config.yaml
n_layer: 14
d_model: 320
n_experts: 12
experts_per_token: 2
d_expert: 176
d_shared_expert: 0
activation: "quick_gelu"
moe_layers: [0, 1, 2, 3, 4, 5, 6, 7, 8, 9, 10, 11, 12, 13]
router_score: "sigmoid"
normalize_top_k: true
routed_scale: 1.0
balance_loss: 0.00726
balance_bias: false
init_std_router: 0.00695
lr_router: 0.000627
vocab_size: 2311
norm: "rmsnorm"
norm_eps: 1e-05
tie_embeddings: false
optimizer: "soap_variant"
lr: 0.00249
beta1: 0.95
beta2: 0.99
grad_clip: 0.5
batch_tokens: 65536
seq_len: 384
train_tokens: 383700000
steps: 5855
dataset: "wikipedia_en"
Below are experts of layer 6 (counted from 0) of a mixture-of-experts language model. Rows are named router (the router's row for the expert), up (a neuron's input weights, with its number) and show model dimensions 160-239. Each number is 200 + 30 x the weight over its row's rms, rounded and kept within 0 to 999.
After each expert's rows: "gets" lists some tokens that make up at least twice as much of what it gets as of all text. This comes from a sample of Wikipedia text that the model never trained on. Tokens count by the router's weight.

# expert 10
router,166,231,190,158,199,187,174,217,171,210,202,216,223,181,179,184,214,223,172,237,202,171,221,230,212,212,200,226,245,172,167,174,196,206,196,173,216,170,163,187,267,168,232,177,206,181,162,183,230,169,169,214,193,164,170,210,206,219,238,239,214,213,211,152,217,187,220,189,259,193,221,221,155,211,237,143,220,116,284,146
up14,181,210,196,250,197,210,192,170,182,172,155,201,215,151,172,145,154,151,206,217,228,265,223,206,249,173,143,189,213,180,159,200,169,184,221,188,200,149,209,179,207,262,240,225,147,174,193,197,213,182,214,232,230,210,199,208,218,180,235,204,172,230,164,206,198,152,216,193,223,192,209,202,207,189,126,163,294,215,146,200
up15,204,188,168,226,200,124,204,198,208,256,181,263,173,197,210,204,178,208,178,244,184,145,204,195,203,234,206,160,212,193,141,163,179,168,212,217,240,178,202,170,189,232,211,176,192,132,211,237,193,226,249,185,202,181,185,204,188,216,167,197,263,171,201,218,132,209,211,225,161,193,200,251,171,221,188,172,201,170,200,245
gets: "ing", "s", "it", "es", "ot", "f"

# expert 8
router,203,211,193,182,167,199,161,181,164,210,231,181,209,224,176,209,210,212,193,215,199,177,221,192,175,253,198,204,247,195,184,193,151,205,195,231,218,181,156,163,298,149,234,218,200,216,187,195,210,180,178,189,220,173,171,202,169,205,175,205,125,237,146,208,250,223,225,177,155,173,222,209,233,180,227,164,208,164,256,179
up14,192,233,207,176,195,162,141,205,173,196,162,185,213,183,192,197,149,181,236,235,160,206,204,159,215,233,187,212,259,138,205,187,193,219,175,191,149,213,204,202,242,196,210,169,132,227,212,152,233,204,148,184,161,196,218,192,221,233,196,256,187,209,218,232,241,239,191,180,187,182,215,204,196,232,118,197,213,170,159,209
up15,259,244,233,147,160,254,225,215,203,231,180,225,149,179,154,160,204,173,187,226,184,282,153,240,183,177,199,242,184,214,204,202,191,219,148,230,158,207,187,191,186,210,260,207,206,218,177,218,261,184,225,166,183,207,186,199,177,153,218,276,178,168,199,242,214,193,181,203,188,173,258,168,204,230,123,185,247,172,221,182
gets: "-", " (", "|", "ro", "ra", "A"

# expert 1
router,212,241,220,180,187,156,172,216,184,226,172,208,241,182,135,183,208,208,207,248,184,171,260,187,213,229,231,194,257,199,177,160,124,235,198,195,181,216,144,216,273,155,213,174,241,156,185,217,280,207,164,188,205,151,185,201,197,209,200,229,203,226,194,192,200,207,211,165,209,192,173,200,193,194,213,208,206,157,276,135
up14,159,257,233,198,175,204,187,185,215,224,187,223,185,181,150,213,179,244,136,241,236,175,177,156,175,188,180,177,201,244,177,177,212,196,150,205,162,187,205,152,229,200,183,198,179,159,211,148,184,172,202,234,155,175,191,223,151,234,177,243,239,172,283,253,165,211,190,203,200,204,199,213,253,135,221,192,201,255,210,184
up15,238,201,220,153,196,241,192,166,178,201,170,219,170,147,155,180,196,210,240,161,180,195,223,171,215,211,201,225,238,206,154,173,252,203,207,213,167,153,195,248,185,133,197,215,197,299,173,215,167,196,251,212,161,152,170,248,183,203,250,203,225,187,237,172,192,218,162,196,184,178,205,170,196,190,210,209,201,245,110,253
gets: " |", "|", " f", " T", "id", "in"

# expert 7
router,200,164,170,191,165,172,218,197,197,227,231,251,240,194,175,199,210,221,181,242,224,209,188,211,209,200,160,175,201,195,162,183,202,179,237,229,196,207,163,205,227,208,242,192,212,194,163,207,204,209,155,211,212,171,150,260,157,224,266,196,223,207,192,144,177,217,228,181,235,214,224,204,133,210,217,192,204,188,199,149
up14,219,197,189,208,222,244,182,184,210,220,206,217,205,226,156,223,194,206,165,169,253,256,211,260,213,247,160,155,185,243,220,240,225,191,235,202,190,211,209,189,206,134,190,175,226,196,219,168,276,200,185,171,173,202,172,192,189,214,289,217,155,249,199,178,184,196,209,209,208,214,278,235,218,148,199,129,248,271,211,205
up15,186,197,222,267,196,232,221,211,191,197,192,214,211,133,202,100,233,205,167,198,189,219,181,158,193,166,240,192,163,163,194,168,155,215,160,191,189,185,208,232,224,189,166,253,237,213,172,175,180,148,219,229,210,193,158,241,191,194,171,202,154,171,217,195,200,198,217,195,189,200,212,191,222,179,171,174,213,139,202,227
gets: "b", "t", "p", "y", "c", "al"

# expert 5
router,191,204,229,202,220,205,196,208,125,257,210,201,258,193,163,213,234,205,166,230,161,210,201,209,199,195,167,176,211,126,200,188,208,234,217,201,211,194,196,264,242,173,219,179,179,187,221,216,200,172,215,204,202,191,134,239,194,230,200,221,238,201,184,198,176,207,156,181,249,222,152,213,225,167,224,201,233,192,213,143
up14,230,219,170,180,208,184,184,162,201,216,216,150,163,167,166,177,174,220,223,216,209,209,188,177,185,221,199,269,263,182,217,219,175,202,211,153,211,253,261,205,179,231,228,215,192,202,219,200,153,179,184,231,235,229,170,207,208,171,193,208,204,221,223,214,170,183,240,192,236,190,135,275,193,213,204,182,196,190,183,236
up15,206,158,175,233,230,197,202,216,182,211,263,178,195,199,186,218,230,181,212,217,168,159,161,191,199,176,266,216,191,162,216,176,160,198,226,219,190,119,224,208,196,226,199,190,206,202,210,238,244,126,162,262,144,142,209,174,199,254,250,226,227,188,230,164,192,202,243,195,176,213,188,203,229,175,193,170,203,166,164,234
gets: "\n", " B", " M", " S", " C", " F"

# expert 3
router,184,168,231,181,193,238,168,201,199,193,211,158,237,180,215,100,174,193,185,194,181,215,168,213,176,185,206,214,210,231,162,188,171,236,164,174,195,172,194,218,177,208,234,170,193,209,213,221,178,189,177,214,191,108,196,213,190,205,185,170,147,209,200,205,205,177,250,179,226,201,171,201,194,198,179,192,216,169,253,232
up14,223,194,167,237,185,147,209,207,164,230,182,174,205,179,182,187,216,203,219,265,202,156,183,188,190,195,221,190,226,255,159,238,221,200,208,214,221,220,254,183,162,212,149,158,169,161,182,196,183,244,205,252,177,141,162,157,191,173,206,150,206,181,166,194,196,211,179,220,197,250,195,259,180,189,249,204,154,228,212,206
up15,180,239,146,193,155,216,182,215,202,194,220,185,207,238,150,163,160,175,152,158,204,251,129,210,190,159,211,192,161,219,198,222,193,265,168,240,188,184,238,161,228,187,222,187,165,185,154,157,177,207,127,208,196,229,207,199,160,177,246,181,207,155,227,226,220,241,206,200,217,229,145,160,227,239,195,180,188,208,210,171
gets: " the", " of", " and", " in", ",", " to"

# expert 0
router,177,208,208,158,162,184,172,202,180,198,215,204,235,158,169,192,231,228,162,223,166,173,219,168,207,223,236,193,238,188,173,182,165,195,225,193,195,214,150,211,278,163,232,189,241,183,190,200,215,188,138,187,211,173,177,208,182,221,192,241,186,226,182,157,207,205,204,182,222,200,199,196,197,188,215,194,180,153,303,116
up14,191,232,254,244,181,190,197,184,239,169,192,192,163,167,176,158,179,155,152,199,193,150,191,188,245,213,176,215,198,182,170,219,182,229,272,218,167,226,199,210,200,219,225,201,206,201,126,195,221,222,210,141,236,147,197,233,135,236,151,187,198,217,234,205,190,147,196,200,257,188,211,198,204,201,224,252,167,226,195,187
up15,217,211,189,201,156,247,120,138,151,207,222,225,178,211,217,167,138,156,195,226,243,220,182,210,209,188,232,139,169,174,206,193,187,170,160,191,178,228,240,183,181,196,219,136,152,151,226,182,175,209,224,162,177,172,177,241,181,196,205,227,174,163,225,203,234,189,225,190,200,188,256,179,171,211,218,206,224,222,209,191
gets: " ", " T", ")", " d", " and", " l"

# expert 2
router,182,174,156,143,187,214,167,203,192,218,207,215,220,159,195,213,224,264,203,236,175,188,200,188,216,242,206,234,216,167,183,171,201,216,193,226,218,187,123,219,281,166,218,154,229,205,176,166,195,226,152,227,205,203,156,245,219,219,219,226,223,243,187,159,174,213,240,177,248,159,213,203,182,225,218,170,162,144,277,127
up14,181,150,185,193,148,216,162,151,217,199,208,164,252,193,228,202,218,194,279,220,189,239,220,200,186,166,200,171,217,216,163,153,237,233,150,213,194,213,186,150,210,225,261,228,176,160,192,151,173,245,219,168,243,155,225,251,147,150,224,231,243,163,227,210,171,168,187,195,233,223,175,186,185,162,190,169,211,217,132,244
up15,214,177,176,242,203,207,182,213,194,189,214,181,179,217,184,228,211,197,215,199,210,160,171,174,226,223,185,165,149,172,163,183,193,156,226,202,176,183,172,202,200,197,225,154,256,226,193,178,218,175,188,162,181,177,167,221,176,152,194,153,221,207,152,178,210,105,242,209,223,197,227,261,192,158,195,176,178,160,232,191
gets: " S", " s", " c", " p", " D", " m"

# expert 9
router,179,237,226,167,159,147,161,214,184,267,244,222,246,172,145,195,232,258,184,232,199,193,226,180,192,195,233,231,233,173,175,165,182,240,217,189,181,145,180,209,257,203,211,158,217,201,165,168,208,200,147,239,217,170,182,233,199,225,201,247,222,188,209,175,186,226,188,174,234,165,213,204,208,225,188,204,238,154,247,192
up14,169,143,170,219,177,203,180,222,203,182,260,259,200,215,215,194,152,181,259,182,223,157,192,207,191,239,232,255,213,187,140,193,186,218,251,251,173,180,216,162,179,189,223,124,210,163,232,166,142,227,182,203,206,217,204,263,190,209,188,195,179,217,188,196,183,173,207,216,168,216,208,151,203,246,194,195,162,163,233,186
up15,176,200,144,143,199,205,201,219,207,158,153,204,191,184,214,177,220,119,212,206,203,210,178,191,240,205,188,189,222,186,203,172,202,230,195,274,189,250,174,169,226,265,191,151,210,195,219,217,200,182,202,200,190,211,232,237,207,184,212,217,179,235,183,173,178,170,231,185,215,166,234,260,230,206,221,201,198,204,216,178
gets: ".", "ed", " |", " ", "s.", " to"

# expert 4
router,175,198,180,122,202,198,172,247,200,184,202,202,198,167,192,192,219,267,190,220,146,207,222,188,186,197,219,206,224,231,166,189,161,224,213,198,179,221,149,243,230,188,220,155,223,143,205,220,207,173,141,211,209,189,196,200,251,217,198,187,207,205,203,229,210,148,197,232,235,212,184,259,205,190,215,221,180,158,248,202
up14,288,131,184,195,252,199,208,214,216,230,154,182,132,195,201,184,187,163,175,234,224,189,211,179,231,196,233,198,196,151,217,217,196,190,253,240,166,224,190,224,209,191,204,167,241,144,211,238,208,192,184,155,163,169,176,204,211,192,203,201,235,190,175,226,242,144,202,162,182,182,176,180,228,154,230,176,203,208,209,227
up15,223,218,190,167,187,213,210,183,231,218,194,159,185,188,241,195,186,189,159,187,115,197,252,186,263,290,185,185,160,213,221,181,154,178,196,134,192,177,148,197,250,196,180,155,188,174,154,184,174,133,224,206,252,213,196,151,179,174,200,227,161,231,214,202,262,224,206,225,197,233,227,212,235,203,208,193,182,214,194,195
gets: "a", "er", "i", "an", "l", "o"